Below are experts of layer 6 (counted from 0) of a mixture-of-experts language model. Rows are named router (the router's row for the expert), down (a neuron's output weights, with its number) and show model dimensions 0-127. Each number is 500 + 40 x the weight over its row's rms, rounded and kept within 0 to 999. Numbers have three digits each.
After each expert's rows: a language model's description of what the expert responds to. This comes from a sample of Wikipedia text that the model never trained on.

# expert 13
router:491498474439466503547503515518512439548570514397545534473484465488487509429492522467492433471521509478477477531555455434554483456440531483546452508488496567442446519503503466465527519435447481434449574526494480472488499522545537443470573506453521524438538446500498479463590490470494473512504429537451508448472524523531464440477492544478449449483467547520493538464481521500515446458537
down0:465493470569472446462520468498474496472544467537438474463488544534507482457506496492556452527540515508457517472501466541495477527487556485468528568554532482541444469430486528448492421521492525470458575532429468540507500492431582567413476458478511537530470457504444508521539483523470537511528522556543523506567566509530405523550490503496556514429431538574588515541548453520454482484505
down1:501476552522492338537496549462521526524463502511444474549595470482481443494486489507526467517525512479535533531431493502541507528513560459527598520470463521456473549539498504496481395481498469542525462501520473535488428503543469555553477498412543447476513498527466511548538507487485521494464495501492438542463498553496489557488438469533533493487569473554533463549522593449467551488480
down2:536489507467507624537530484509542485522502479517515515531503534486471485452508471502525461489417476499460520463517564463484509485467516507490503511447484446527492564537534498553489495604510448539588509523499453542475517516525497461516481501491483498533475494504519494504507527512487513525541515444495507562446490434569497572517466540480512503549526531498510568560516445488509460525498
down3:472521472584473403453483522549571458488526502503425419564529464538565534569421543461525383402458533475514528453496554505525501566525538502514539534533580511515488444425524461468454525528504417489538523473511449519493461422531483531439491527479456570432512506534481560473518474482483520562477521585536522487556506514505515440486518503524527571513525460397539477465438473497510475505530
Description: Name-start syllables. First syllables of personal names and titles of songs or films, often Arabic, Korean or other non-English names: Al, El, Gal, Shin, Bel.

# expert 8
router:498509506570513521478489475504489490458471472520425509535505501492509576546558497507490513493492509534567480419388606530448499509504458520545493416504471523498512484560499530509452432499462467514484555488579533550493483490469477528377437527492489449491463414566449483537532493524469525461456529490471428501557511580544472485419480426511447524450535496426507513505513422520471469558476
down0:540498481533495495522540466493512479506495565512486479476549556521506514471514496486576535537541443532487515523482418550496576534513544515526580516571519479528473450424521468482460429499453505502469518410421500558576549513490543546541449451490530523528490494547481559452529567494538521521527555545510499513583515524513480559553540521514457457477490575548556453466535447539487509458459
down1:490440568584536332470454560484510580554456490464430543532594532523533451489460476488511502490474528484523501452418549505552487515450495548524592474517501565441536518499540537503461453488554433542580465488466513566541471503547504519552531573504545540479531516510533490502549459520460491541469521528517437568508487494458499482487407492553542447517535542487531397529504578479497423528507
down2:521467453492489571546517505518474485523488491498532470546461473528441453463510476482537529518404514516457550465460526462531505515469504556486491550525468436524488582539464489481463458512529475526503494491527506496529546499493525474542529445493521576519514431544501470480522532455535497486549484452421463475505435437524486516508472469525463537501463544531527511507491436517481497522454
down3:522474470545501398450542466521529581449552501517485407557491524562648546536482531469457507416504491484502551449462558534514506503473506483551533500425491439504459496493439499445483584447495514468554490494506476503559516425508479570486500529532437520498493515555518477483505536451482497543476488518462486534542505499532537449434468447526519506544486453440453539526541544507448542519502
Description: Prepositions after verbs. Prepositions after verbs or nouns, like of, by, with, against, plus heraldic terms and past-participle endings such as charged with, hit by, flattened.

# expert 10
router:448413404440443526527446552545498407468423436529482469493476436562482435539467519468531491520471436491497488620516575476504501532480501560508521492521537438541528449532538505453583492489542458479480460486455485488503499522540515538462478519491471519551580481539570504532536502485496587545488518509522524561526522501534400479453530477520473574429514460416526433439424548493474426617501
down1:484463536504492352470478476480479532560457485507473491509580465529476427490488469491547477513492450472489471527433553544527486494455482533530577452486535513504512505494477506511492455471446477438556491561496446618515441502586541485499488566481548492416510477515535519477543537499465494486431483503497455491500458509523512430549456429527549483457526466480483513530558533470472507506535
down2:474478487506525591542543515521556511522453505567486538521445540578441491524528511445513514489463558504464486467506520445495479473484538510552465517504490420542474510506485492522511489524490491550593505466521517515505550507523492454554447427581518535526504518531492529539502526496490498539530470494472436564535465514475461543450494560500492533479502558471547522525494507477475493521493
down3:515444494559480434454480483500549448523528495528439472540439535557591479530481551458482489463514492489566543468517526438548464534518537440522543575502578501467456495497462469480466596475504427458581500530523509434536545485551512567472503518556428617490463481572496505479470581494503530487493486542528521494533515543584519453502510482592483518445446436482506482503531488506483535526498
down4:433438449493491512518457459479549520540508530503551442534486497565530586488464540479483467527406532527483474475531468487549478471434506496548497520480507519486487540492548514597560502495530496535521495443524517574537495470548431519485432474515508524503473538549569486452490541594460501461462493592485565519532430536491453506501479455535473517548467409558534471526559552480482460533516
Description: Pronouns and clause subjects. Pronouns and relative words starting clauses, such as that, who, he, this, There, However, usually followed by a verb like was or is.

# expert 4
router:515558504499512532448499492530484536446372542530542579487417475551485524494509506486499505453515467505462547506501526549531514441480595484442492505588574480515590455486525519485557510505467488441460541465540506470566479530525471506400469463499517496559457510522559446444394536481452496534480524490516493507466523489471496467502430444486486530477487501441533435474470542506455500503553
down0:454471516528490430475464467474518557483495474495525512488525478551535441489505483503548413468520520601455533498514394563533533473531489512488526550542540512514450488426444492463471483515466546494415514420455515526486491490486534534503457489509530542517490537517496456478576540501488467544499543512461538454561492511475473496502484517539512447428450583553461444529517482517485525523508
down1:475514547570431314480436506476502559565478478492460468498613510497494445475457496484550496464491434508539518492423482521569522527441532501548534525478436570451527475545524478491446460470501459474566494512445476558471474505558555524575504500479581522486521514532485509485511509536482499490412570526533442508520476572439536459442447495515505573509499536494516515536483523479485480492502
down2:479475517505492611493457504550547505517535528543522524542472453461442382458527405479539516496472470494453534451522553505498474541518593547511498506505463413523496456484525526455473512480555430552554465500487476542473526468484514457527491504481514554493500508515500529497463553452554504508515479423493523539470457493505509545527486423568483535500453535546484547492467461502520516506478
down3:520472488566513400493577467505578489508515460504408426551457505497572521490464585448479492444492512437549521486557546512521533564474547564511482563493556467493490457454484467497539580504493423501517468409500472497538480476524458507524454500537507599461471509514512495532535502443506520527496488546514509528538438475516566487511551485513516575537512483431504507470505471547492505530484
Description: Word-start fragments, connectives. Opening pieces of split words (sh, sm, m, un, det) in narrative prose, plus and, or, well, no, to.

# expert 17
router:440473567520523540535469553556498456487524394491476536538510479468509504542521487486507478513514431462498474546525492588454511524518528556483495485539447496510477508587512545452506480495436468468474554455515453438483530557523440506497491520500534567486540517540524523562527518508541604485514516411489508591554490511477449471475497489465526502466479510447538532499544499436474426525498
down0:528504468551506448483539488501452472472463490514463555486433524543551473456473485468556474530474471531494519535450443489527500525500570493521511491542473498525460459413478528527479406497466572471480579392499571561540509481434582522446430465528492508557475520513485482471558542483524516515491540499545473497571517516533427540502440545483519527423468534560532452500511427459497543496498
down1:440447545576462329477445553514511566539452527489474541506574476497488465425482516481542527485475494503533497512463504577540427525503522510511571500486488496487521495527440498513473454484496491493560503504522497536574490478570506502554530508424606510519522513546432577494552486514523500483426550466497446516541458550470514451507363439522487551505511484515572463561472581482531515506507
down2:496476493569544592555564475558514479549497490533476486519498528540475455505467444450479524530503486540495558483453488486472438493484538556558501510567525487531451473517494497490503522538543508526522479466482442543557529520520498457501464500511497550449474467489484484489493478454465527517542480443499458515435443466510488525537488495518488533561458584547518503505485490506501487473493
down3:496486509539531453477493475497495500550527501536461438556478545525623528495492558523516536450509486478534539496495520486479469531468562492524567556488585468488473454489484434480512583478463422463573520475500394546533467452491520561465478486521478628458484482558539480507532500439484497541440506550502497518503535583550596481491481461533488564496467478404511447496515489498519539531544
Description: Section and table markup. Wiki heading markers (==, ===) after blank lines, table pipes, dashes in scores and line-ending punctuation, often in Eastern European articles.

# expert 2
router:502547515434553513477464513450495435438563535467453450548582496496482498505473455459509441482470436524494527592546522543458460537569476496505493529545468504561547509454525499552537477488543417537469441515556482583506465554447451451563502510628445500504532520442482552517509526486484532486487441496561483516547433466486454563489515505517499475547527488481493486521489541490502495476489
down1:479463533505479365444422539497526599575487520448452514512600451451424490455428465531513526466481511517518499447463529520509423544470536568519567477498524525482502505571509540506449532437512534456599488504517529552515509522528548523535503579444555539499538502552487481512460513533485497447444534484458426542466524511470480487427399493468500529500510491529489493576499636443446471554562
down2:461488505448484593586526503505546501491504429506463463556516484543457464448499461489479468493474521456521483502565584459517500464477521531527508475477465412560489545524464523537529499562484481502570510484490526543498500451534494435542406526541488517485464455552485482487514522467540537522515507468478508565446470507517483526471449520559515495498492575477475527530500490459484526470452
down3:509471428506435446516508471565555426514568501473473451541489499469564471493433525482433442497447485466499494463513570481552462471480496522491575549484513490536468481459471480416526558474497470428560420424519488563528492467542519557456471559473406547468446509460532507495484541466501518495531529477498464490520549488562544463437510473496463565479508517429485477440525489506491401576592
down4:522468478481540553551465465452563471433475541539517479534514487519505511430563508502470399536393507497444463477461497500515419455504486471553475486494532540505529527539521568537528501469575523531501498493510467571519462462502436499477440477465496467528473526554482481442510483563426482502501490522536513451470483564590422490474484467499493490545492447519462469551453540559465553465528
Description: Sports team vocabulary. Words in sports biographies about leagues, seasons, teams and clubs, such as football, League, Cup, first season, two-time.

# expert 5
router:437443437496504476553495414541514437515493442539507538472581448512541446486500476547474513540495457461487504534480530505497575584472434478517510469486459450554549461561575491508511540455514462475490471466537499542542461530454448562423455509522536504547468468528504529461534435474486497531493493516458480486477497519474481516544493526559485449473475555513494465480556500484511535547474
down1:471471536489501383528411560493499552567425504507467481516571502515548476451490483516547515519552492521475491471395493517485466537490479544538544519456478533497526509503505499487529417430479484488521516482492544553456497461579540494497530535475554482505575487510482508499525474523520485520412528524530421514472521492495479497513463445539558533474545516520529475539515571413482548545511
down2:479473499463497541532504518499528466542480495525484451548456463515446510499477504497494503513469556483482546518512588449549501480523519510519451490473489488577468571491529496512485514578534458516530436502481430485532522502532452441564476507526516528527483475487435519492461517500523528553505507460520497582455497487522521549519482507595494502561511570493526518478503437462474514553470
down3:449457447535484442466485473557615478512539545498429408571508502547616527493486551502516504485496450490496455464451533497553478539505490520479566566469554487536415495488452443460501572423539447499537477460511474452568513480518445567466441508573428552501502466576517498493517503475489452526507479516490509503513501461555599450523536433534530545481448474467490443505514434473475473541463
down4:510484466498504577453453522520535531481427519539549544509471463550539506461489503487527498537416525574535508414496495562572486467423514508556456524503519548472522538486509516512540536515565537563522481445543484538552490502493394577470484554513522502560434497520520535444465449562502479491491410486497516470504489539567464453495452462521470440555470395522500482531504512501444590492507
Description: Media reviews, tables. Tokens in film, album and episode listings and reviews: publication names before critics, track numbers, durations, table cells like Film, Episode, Billboard.

# expert 0
router:443456503473463558523511522529497433432439413490440567492542442429500477538519466446493497567503445494511528567386486516466500484532494527459487514543466507589549447535529549445536422507466466495387582445529490496499464558485424518442445542499496566499476434527522533509439536509472531482510519494504539541536538461466453479453506455544513502466475499438545529478527542476470520557520
down0:483514475545514493454519439507453528492434511512520493448499527527540450459492469508517545512509510536480493501544414519533536532469492453528502524563464539521461454437434521470495430550479534486454542464501542529489518482510528494460495422566534485587518520510485490507551563486492551532561496516487521555578525494455429527544475545510492523436498589590526464534520421515525526515508
down1:497512559493466366460394551434508591573471495431433526487566517520460462465428464509485525512526500441498503532494535521525440459472476507528578530470521546466500500534497571491471462483471464500592471509517492497551433435557530512536454552446550537460501510519488491490540551467443502562475530477508450499507499557429557489498405486549538492543488492513608489552506555484498508539552
down2:459437475447505564519531488479528461481536510561498503545521515528480482479472529479512508507491554565503517485424544463533480481472501479500508511469500456536468505538469493492460517519532506531505514470473501485535511493553508443513495457535548513501502516532480529415522488493536514522539493473513456499473447472553464568488484553549476512493527587573449549532452472491494510511476
down3:500423510541482400499488511536536502469546503569461415526535488508582477506447547469468473406561516469508532434479494465530466555498542523447488573505543472479405494448446430416490569510499451514553474504518470507496521461529453497546499498552441565449533545553523483490490506463510460597477467498554496446551454468532541502500464489540527546481489514475530543515464460545469566587495
Description: Sentence ends, table cells. Sentence-final periods after bios and events, birth-sentence words like in or a, and digits or spaces inside table rows and coordinates.

# expert 6
router:532544531555560467509540512461531510514524545486508457508526561516501545473491512514462502488475579506506437498545473485503497478492510473538496556496536475439453505431461480550380557528550516459559498529482516504493534424492588503507528446484522456471532511468465454454495463537535475496550516539508511471503522576444569504577546500452478468462486492524464531538567459527510451448455
down1:499498559486504296508463541494483590598483448490501517488583530485498459528409502525543512458521503442579512502466524587488506464485488527485544500501538545494539523519534503510494454537490493458538544524548483533512453537546415535541503471537596481494496495544493475413575541489479538477486477486487431517475544522484528472485447523561559499475491486514572434524498549503459552500540
down2:509469482477508574526479469572500485463490488521514559528488504472435529464480510508525524481463538493443532465499528504587441473489559564568486512457482461543503509516522549491481457598517456507562517497514501463511557430486504449469465480472475542538506490520437548504475531454499492442495504461515521536469479523573514483502480489523458528563494508515523518478521488493479456453506
down3:489474489556510346507482547504530506519566471486507472499516446496613532517438574408497417447470472526465533490502538490568467532508540484506493543458523505483436475512460433463514576519504447464543492502459507491553450484546519509459437557576487559455489532539552547450460423472509445577510535526472485470542563483527554449505525460521454563494493503463521491519502485458438486538494
down4:433491449527518534578505476488532487554415517512556480515421490484532526475499474518414450491410415526496483421526451505458484484492485454523496538503516501492484496477566478521558521496549511531535540471510485519552473435519448554507492555497496518504496520485535440432490480518467493467478497479435506503469502526466471485511517499520514483525429388526500533526528467465515539500574
Description: Layout spaces and line breaks. Spaces, line breaks, pipes and decimal points in coordinates, infobox lists and tables, like Born: 1957 or Genus: Lepyrus followed by a line break.

# expert 16
router:519498498468448528466505521469524567517490510510540549440553529472420519499480499494454473526507509505508538430543473495535492527503519537529483474423452569539506489499544490515527522445495490588541545436487528470479454495508542441539499570463473540473451549502473495547548459499497540515470536522469551490494472515569530534513577492434534565514493460550502483556451523525562509517457
down0:487460507555460529507463509469476500477560499518506469449568541534517483489467527524607432492509425552526498507487414500506526524514465400546509495536498496543506458468444541482468459479430532489502544438438502557552514494491556513490505530491480515545521549585508474497556559538482494545496574565493494561617465482445393536535497456516487472475461569496500436533541514513479541454509
down1:475454562536509300485522543500521554501449463462377467474545511418540463496478537555551489421482504481512502510479539569585506490455497507515587540448460496492463567509515488478471463488568481477576497488493482564492484495548525508591510526402514497505577548487484539538521502504417519507396554512510486582502494538477475488509434476598496484482487532556552471519499504493472508504523
down2:478454507466517620519438500518518493574493480519466483536509450539450492480498478486521499505526486522451520462507486481511482553505519524506519536475513449601480496502473508553522496504525481521585494478496464495496548459541516519466540467471510585476437494512513523477459548480541515508583495483482496561489483495524431602495489479542445509483544540525530534459549512452490512501388
down3:489483493495495499478513502529527499517529484480528433546481489498581448438466475533415504441526481480568494489491539493533495501563495521525579569523484504517440495499415400467516515499441465508572486476533509477553497485569564479520553538535434518490463464570561482543502461500434474496486474560485538474554542531521578402490481522483516449520478536505477493534527529515484480522538
Description: Main verbs and copulas. Finite verbs after a subject or to, such as was, is, became, plays, includes, worked, in biographical and descriptive sentences.

# expert 7
router:454444449541522519503527502514461594497510487478540573555491514533510479548434483481459573491505480532516503461497447523502571493545427486523515441536516508505426490539500486419510432520469489398504535506535546545529426499510442506373521575534517486478467480513600505568476528486443544521396545430574515502579556438489518517596504438544490510534493526466521558499518527465485522560479
down0:459491511592514442474532490477473535490507546518492516444550518517491474525551496522606507503566478565430430490521428547488499557476553570486537517586528565538423497458482573464416465486509490480438567416484514529485506524480553529505396485511487475527525429493486480477540502521471516499530554544499499433562504515546471576525505525484478499421540542592536442563470478535518517526518
down1:470514543522475383514472546480444509512498506497453492469541524552471395471443503518514521455530496436545504453405550499563484488425487562505547538520486491487545486519444538488525513471453459491528515507489507529509473492561544512603462513456561535470532500522462476508510450501478481513449491505539492556494551549508566572482441490545503510449518478554451512530496543491474493532503
down2:542473483462538607526523489542542471527498496522471453556470475477449457457492496485483489486500509495525549469474545476527472463428503495554481449510510454621495512512517493498503547569546472473552557445462475557462560521535501473531451473501489518544451466491502494526474568448519511528558514487497475555399519507503481557500511525537479530576488551509509531521519488478466529543505
down3:460439531507527382494506456545540456514554492531468397533508480506558547483437532550440459436499482487515535492434531446508445547481497472469536561487606506529445439499490449484517591455484428487569476474543503519575485394469491494474525522505439532491486525560524507492484513431464452570495495536488522470539532487534542467515487488576472548473501388515510517503460457527476540554517
Description: Mid-word fragments, science terms. Odd word pieces inside abbreviations, foreign or biochemical names (Cdc42, Cnoc, contraception), plus protein, gene, acid, spaces and dashes in scores.

# expert 3
router:456490571502436520504543505524551504460474401527470523484486456537424455547526458489546508456540476599502521550503508587506508486454481439456518489480431444489484445543528480461461432478476537512401522507563497498595490495436476524557468519516492529548476441512586556515469546484498521529591528529505454581530462505495451554501457553577473521464434569437524473456525547507572488476558
down1:499418551561452332520451493448489525575432492486385474500633509533496454461463533536539502524493513490491497475447470497524531499475513515539569533475507546458548451514495503496488455471562468446567459545478563565545402561580502477490472549473592460547508506514449543491551423483489444479444496513504467590492465536462539503528449509530534510489549494494563519567511577518485506478482
down2:491449477484551563535528524501536533524517460526464510547539485500450444465518470513494488492472510522498501467529538483548441489482517523509517503500485487582479512507508529563450510579515477542524535506513480508477471469500522462570523481500505546516489495504484517470450518452523513521499500439497457555430465474496504558542461483507455511555511502499496494494485442473505476501463
down3:468464496523548399509470471555539469536544502531436451541527503514538526498472501441485488437542486473549533473475529448526478502469544483510525568451516449513454435495389474447580569466526460437549444504469454458535500474554506578527506526544439613456508494547558458525525531439461530524534521531513501546507477533571536436486486491491519540473489479415525502527523485551424491563479
down4:421504457491517547601495437457555477512510507500540513571472521532570515465537526477528470543425507505509473420468523566536440452422500457575504504510512509482489524502570469558547512469645470533483449493499548550580511490523480509443438515509525522507525467509479489462468529557458458479432470493479526483499466562493490552501435473466479495564490421470500475552489514535546539503542
Description: List and table openers. Opening parentheses after names in bulleted lists, years in minor-planet tables, section-heading words (History, Awards, See), and the before names.

# expert 11
router:552489509455418455516461572467495465521553551520508471458461509457523419517484569483501518557540534482510528454520587436474436532503461460480468498541523576524474488463415481504523468446523506605586483515488507466446514504547485457554475510429457466431506487551456467529490481477497450488471464525506504480513528458604509443508446517532530546524543532580483470543464509465525547534551
down0:451446498574484481501492443526501515501459510558463572486545533572540482466458468528629432543509492473421519458504431521478530522496511443479550474574506442478531476424474521435455438480466572449425513438469563590553460465447507521508461498494514537546558518491504486480529508490531509543491535491528556442532506449499432526492426515501468494483462534515525442579529458526500510515515
down1:477441542579514340476420546435484577558473506491485480490605516534477421516476458546512510514534483513492467482446491523518458506473497517536572516453524545442492551520479534494452540438470516488572495549463460515514500517478560536521554473476563486455577505558503521534509475525521480537462520502494459538519494527442501489461426495569506545467509511527552425571564544490452521490527
down2:516479479507545625558496451548521527509497514519503490561467520534421512489544488474473521485484492479508478475554553485541537506504525536491449493512459438576541547472530479531491474515538477502555506472516466454514514538533510464542520484495489521562408514522421546502480524502492533507530494470539518562486413568496463534522502509532436492513463531504505502541506486496494441489478
down3:567509493524474433485515495508516467523524543566497436524538510496588510520479554490481532416463497420554573515536514474516434597463535465503550519523532466581473456457423485445488513500485457486556454450488491530521536513530467553488460518541428594449497551585521472553498552494512521548495462513509518519567532548542566469491511504499469531469532504453461500478553476517479499540559
Description: Common nouns, participles. Ordinary nouns and past participles in biographical or institutional prose, such as died, built, located, University, school, research, members.

# expert 1
router:458469543558448553560484506580539470442427457476474478461495486524488506495549517505486479532394469524505565484459487511570537471475555499493471495480539467534492484488519543496506513498546489507481520506543518493529502468557474561559488490527535530578538590543507482439486559532455533527539564510520498465541475483520427489386487502483531484490473459485475457455509454492436536488465
down0:469569474584525463473512442492545498515483524508501467486515517492547484473507505493560460480568480504543547494470432464494552544475529454525479534560500444550516475464483492484498425534475527484423519403493513562488484469499518567441450472510495548566527523496518497480616511501502513521578531484499513494622521485492448514513488519498523492497500578569494484558517478494499580449458
down1:458506511557451381539443523479475528533480513452460495504585530446533455487543510528557486497501527519528505478439501490562467528458471535543543531536484447480540529467530526513500505419477462474535456501514468620476466520505489512533518526453526535487550530503453499482528502495484531477511571467460492429440452540472553500554469480475512524455507495473509428488513518464490473496556
down2:485434481518496614572530497523552462490495492536487485577445490450452514476488472498544458503492486485505540482528557436584476447522519503448485513487521421584502494496516482522488507567492459527552497446529443490528501498521507486554508474478522547514468541537480526491548573441479512505555529456486488524453457480580485538499514510503498479505518531529502549507498478523526483523471
down3:533495502568542439495510513513510500485536465527453436559539526506562475488490630460510469414484521463545577463479499541508414537467530488495544527441569501470414427469453423459515585437545454529551474455545491480508530489615473512461538543527445573438540517479543494523473484530454555494495454518502498485565487512552532478514464495492494578488473524432523440508532495468475542584494
Description: Romance names, dates. Pieces of French, Spanish and Portuguese names and particles (de, von, Santa, Mont), plus month names and numbers in dates or measurements.

# expert 19
router:465494378496503566505491563548508539452448476456496466482479506533552489492534516478577494516590516485470456576485454533520497488500532555487489483484461500516557445610539522538470448528445489500483546508509525443462443478421434445571506444485473465453469521538502551546515520552476474533527495456540503546491502469505489498430498504505417506519508447445511521462512536481517492568553
down1:484448557546480414458473543453480527603465497483448501471575487497547466457451548480542440501518496493509563498482518578597515555486553518509561530470490521448500487511477531472457427453532457437574463516472553549490455430518586494543480504461551486464506550556476515506496472531502534516462489469530452541517549552477504490496407437558526532504521511443553443512542519461485490535570
down2:500459492471541621523534463551484499525497493530471527568491494456444568449484502481530520516497513489532505456521570481544418550490574558490502512518495452549478469561440491515487511571522452491577507455502465486549509507502485473529456466522514529524484527458444434469472497467501483545526481424520469494459494478495504540535497551552444493536532499555522556525479492546492509456453
down3:476447522545535416493502511542599507496578479578444443577490513532583464463490570471493455443494514480497572468538569439524456510462516481466521515506564503516466440458511478486463623499492421444609474476493506541478492479513477527470467510492462596488519506523535488523552511423447500531448506543526508483517465496564537459467525468563536568513498477466543511501540485535424498500500
down4:402535429536561531466496497507525454495472545522565502518489515553544486482484564465561457479499529525450478358488468497515480466473501439566513508514545526461541515479524472530582548505544509486508478494497444576564542473458461540501384546491483504552524441479523500449499422526486493491462470480460540429539483533544460499484463476560483445487468513532478581512526543511552522530538
Description: Commas and decades. Commas ending clauses or names in prose, closing quote-commas, decade endings like 1980s, and words like century, Great, Revolutionary.

# expert 14
router:461463512503562529493553517495418494506512406523476540478484504487465525489569490469524514506467473467435401491439558541498551461540487559537619454442433449469496457410498504489496470486470512446417450470520452505505472497540480492483495584546533464555409440523534500508537536499521551536493505440510450497514487554431507515440452452546505475537510467517435553419443433555476523476503
down0:523430481573514519453559437479503474498473563525561541380472577515544458514464460517579462496478523527452547525434425498534574576547529507455510543529476469495485470499488485499415480525466549505465616408473531575557515474442506591516473454520494537504496538515546440491491523468527502480482563548549480506541509456505440501551500537537534538455447546555512462570455530472510517485488
down1:480463503566511308483464504474445536588483470517449471535558485514535454473481498543578477425469497478512525462486438549515536511411495478503523494459509479485493551450514549459473500438474462498587478532522508505499450463540496536573500536460513537470503491502492489464504559493537535563420509521524478537518472502468537450567399445513512511494551540507510543559516569461509521519506
down2:492455493452516588523540462502485450511501441464512472550469514535488458534505428510465538540458508571481504515475572447517526483533504513575498522474509454574461454481463531513481509547494442515551537482494474525535552484469520473537497479458513555500468487494458501475512565495542547467512503424471473534416446504568519489501457483586506483485525503467511526509448471465495465482465
down3:476433516500518375491535482484539480556483481515477447533490523557568471498487536387447483412494495491518511469500535454512441520479484538511569557493541467506425523497494505441461544472508442474546487435511478482526461506520503498476499468519445607454466532548543522507502494542452453544490497528475476486571498481577528433491509466554488497470510459480550485484472491503482500561475
Description: Census and demographic prose. Articles and prepositions in census and demographic text, like the median income, down from, households, plus His and Phylum in lists.

# expert 12
router:433537414509435568486555428535517511501476492482492488498491441583485429488484506457563447522506475538561536581507500508502500499547544452523570554545413502539528510476545544469519433487479436485495562473539558534471486451505489493492502474508537493516495488489521510502489543468543477536493506479504514487520499543500552474443430472424488504452523498530559450441489502557463530515502
down1:464452491573506349474476508463499582601544446471405498485543517443467444505435486442498541527486486446525548503458475540532421492452548461570546554496493491467531507497506520494499478437511475462544514463465501521495495521537488483578543435493578509494468507477471549534534509540497492467440510491538445545425482514482492478471443496551489501524542507500496491592551573504517555515537
down2:446483526456548581529497434510524467530505466465500499533505488492480460498483435526488536541513491530479522460475542494545516488462488445538507468474480403540519455472510557527437464536514476490532481506517441527514529475468471453509481430513461507452450488531457506509490544522475494513532484514530516582441480496524487490474564500531476511484539550513554541483481505483469485486476
down3:536453523548510444508472511516601512521546480513503402518535483558578519445436541402453532497538455476502548458469546476514470528461575429481573515511509504487490432504450437453487571533516424463513442523426461530522525501485512483505529464510448589497521514501541512477464503428488513533447492544485525500536494510562526474488547459519488533446496508445540488492494496524462539472522
down4:463502465475480475456467494545532489529398459532559464562461510529598506498462608505513490466452555524489476458491554513474480424462459527518530501482500518501552466465512514575553515482512475496468480451451596548549523472556448527519430531471498457455452546531478498481491474532412504482496532508442484495483457524543506469529459488562412477555481437562483438517496530526453568503548
Description: Table cell separators. Pipe separators and header words in wiki tables of athletes, election votes and player stats, such as Name, Pos, Votes, Event.

# expert 15
router:501525561525436381423542460512487477520535486553480535484450501478560536513508450567529521399559478497527556487485506481462512535527498490586457453538480503505469595506440504480506525520486563507449444434398452521564526503533462449537512467516522532520580538487477461412432515429500527520539491468565573489460502466466501465511447520508499512504455505494508478470554524492469444505528
down1:494495555523457415552471557500474533564465467415531521509518519448497442439488435522501469524534479443516501530415562530518527518494495504540548516489440503492485527483474456529564444490473474468531458443451469530507469497586536518488470484443528493502479499550490532476521532511513524495416538458474466528496438500502459479510426548533488530491579527542567490522450524515466539507549
down2:527441509449449569517510500557528471502562482538521481538480489519460432504497474509491562554465528493405520524513555460500468510487526509516519510520505448553525514524531482498453516560502485525591519487503446541465524500537537522547472410511525525502481518510454519450521492418483539452524499426492463546428498492555499533495441487496422530533488523482550494468472498501485498512508
down3:533494494520462433477465484498586485522480500551448405570445540519534496501502508432508462417480507496497488468470543479478510432465548485520491561503494476521491497446449504474464620441485482465599502486569476507483500452549465502487504545482430599471489538499485495515489493491441473556512496497524479489531466515527560509468480517508414509478532477424552475452510518519439521499515
down4:468489386515516528515489510503539510518419474474543434587458518539611507500502466540482491513376450522524421396527509537500461486436452470563485497528478483504598570494532508493542501477520469477487559494478504584545487486541464488478490495494537522539514458504555512456451465554499498518488480449424586520551499559520528503570480475529515550553490482526495478599498501500516554511487
Description: Numbers in data tables. Numbers, spaces, parentheses and unit abbreviations inside statistical tables: climate temperatures, coordinates, areas in sq mi, sports records, state codes.

# expert 18
router:473460549488459501543461431532551508442464598566454480521455437486533410490438486493521515537468468498430468491405480490445510485477457517476559443548505509562562551539508454480454504511533565507542451486513431470491548530469495460542459492485546508532447537458548619558466460515494528441513435508536474530530481422544503488445510502484568520553495496512492412497513499563543517450492
down0:481512488546495430470465443473512494501547556510517497447534540518560495495540519488585479477524516520506501530489480518499531573469586466499544505493490470535475457451463531437459424484502534495441552423522557524529509457468544567482463455483489516534542498513552493501560512498499521519524582495534525497578469463453419492495463469547537491431478537570511489502520470490474534477529
down1:507500548575464344508458491446469513577474472477447502448538529487470450487439483520510520525539484488496531471454491542502489483488486476477562488467520553548507485459464507561498492469451431394537508543486484584588462483577524518596452569522495526519477523525490535445502494542493565527429521443515396488503439475525556489461430425528514442480508536545511491553503538457472488494485
down2:519457457473526624532542496495520468509507481520510499564485451449463516410465474500510487491495523504479464462507545435490495511470500530511516508542488476560484531510539515517479530567517512532592486511444442522448547509554526482534456456489518550581484484516507495476484478455521505515509485415501481550452475480507457519496494505558460523565512541526461531497517425518466465515483
down3:523465471526530456429519538549611494500512467488509395488498506479602547455518571494501509462539439482509510459499541473549439500485548494532516468587522513528457461514384388442484605427530489496568493490467451508528491496505463493436475517560453589500479520557545489474522524501492449519515487537515516459523485467534485461490448508515507596483504472456502490449510515503484462531504
Description: Name and term endings. Word-internal pieces of foreign names, Latin taxon names and LaTeX commands, such as -ski, -ensis, -ieae, frac, mathbf.

# expert 9
router:497433568435545578480444463542515514485466515531542487583560536549539419580507442467538527547551465512508515519511524504481457459494495514416427494544478530531441452507484479499506532494444493513539465490470536481584545505487478539453475549479507545471520460581556458470489594502511477517491456470501507556496525528491490459561545487519556509467528540522446559490497506465531457513544
down0:495471543495562437494491503463477534482523472531480494496530526515503486547508510442589517557578500550517514528505433544545581546479533488498510571566501559566501483456452505527521425523399502499442592443499522520497488513476592524463494487495466515549523531562461464470560524532532512489533488512516514526603541503496428533550508500522506525462410567537512494540504553474505487486522
down1:489452534552510365512461518501483525566458492540423532521552461493516430470450482545510541491495479515470559518431519526524499496497480541524640458474493529533455466510510516483468508419512457429576488511478477541489441484570546513588460535513587539495581518518439488501504477503521552509436571497490450522472481505460487493466404454525454481446532477516522476502552570499497559531538
down2:495456473534510590519479489478508498598539495527482474567454524501435501545475502436533481514484519488462575484494603490504504489504561497520475504506496446520515509512509498479453509528488515508546461519495482501501552487575485464526488433554483588576486489486468516466488526501494453499511493430495464512476480514534431519491518548509471470526527521556543523556473420507482479506453
down3:513535471550486366478548548547555518528560483552446404515484534532560540512499526474468518441541488487547500461490575430511450528531509480476558566501511450512456532521462419451505605437497426485549472481486540500507537484553507578543509535550457602489518530552534459488480551467486460509518501515465463488549490531541573466463483458550530527508529467419496553475547499462505504532546
Description: Function words, quotes. Common function words and auxiliaries in running prose (in, to, as, has, have, not) and opening quotation marks, often starting sentences.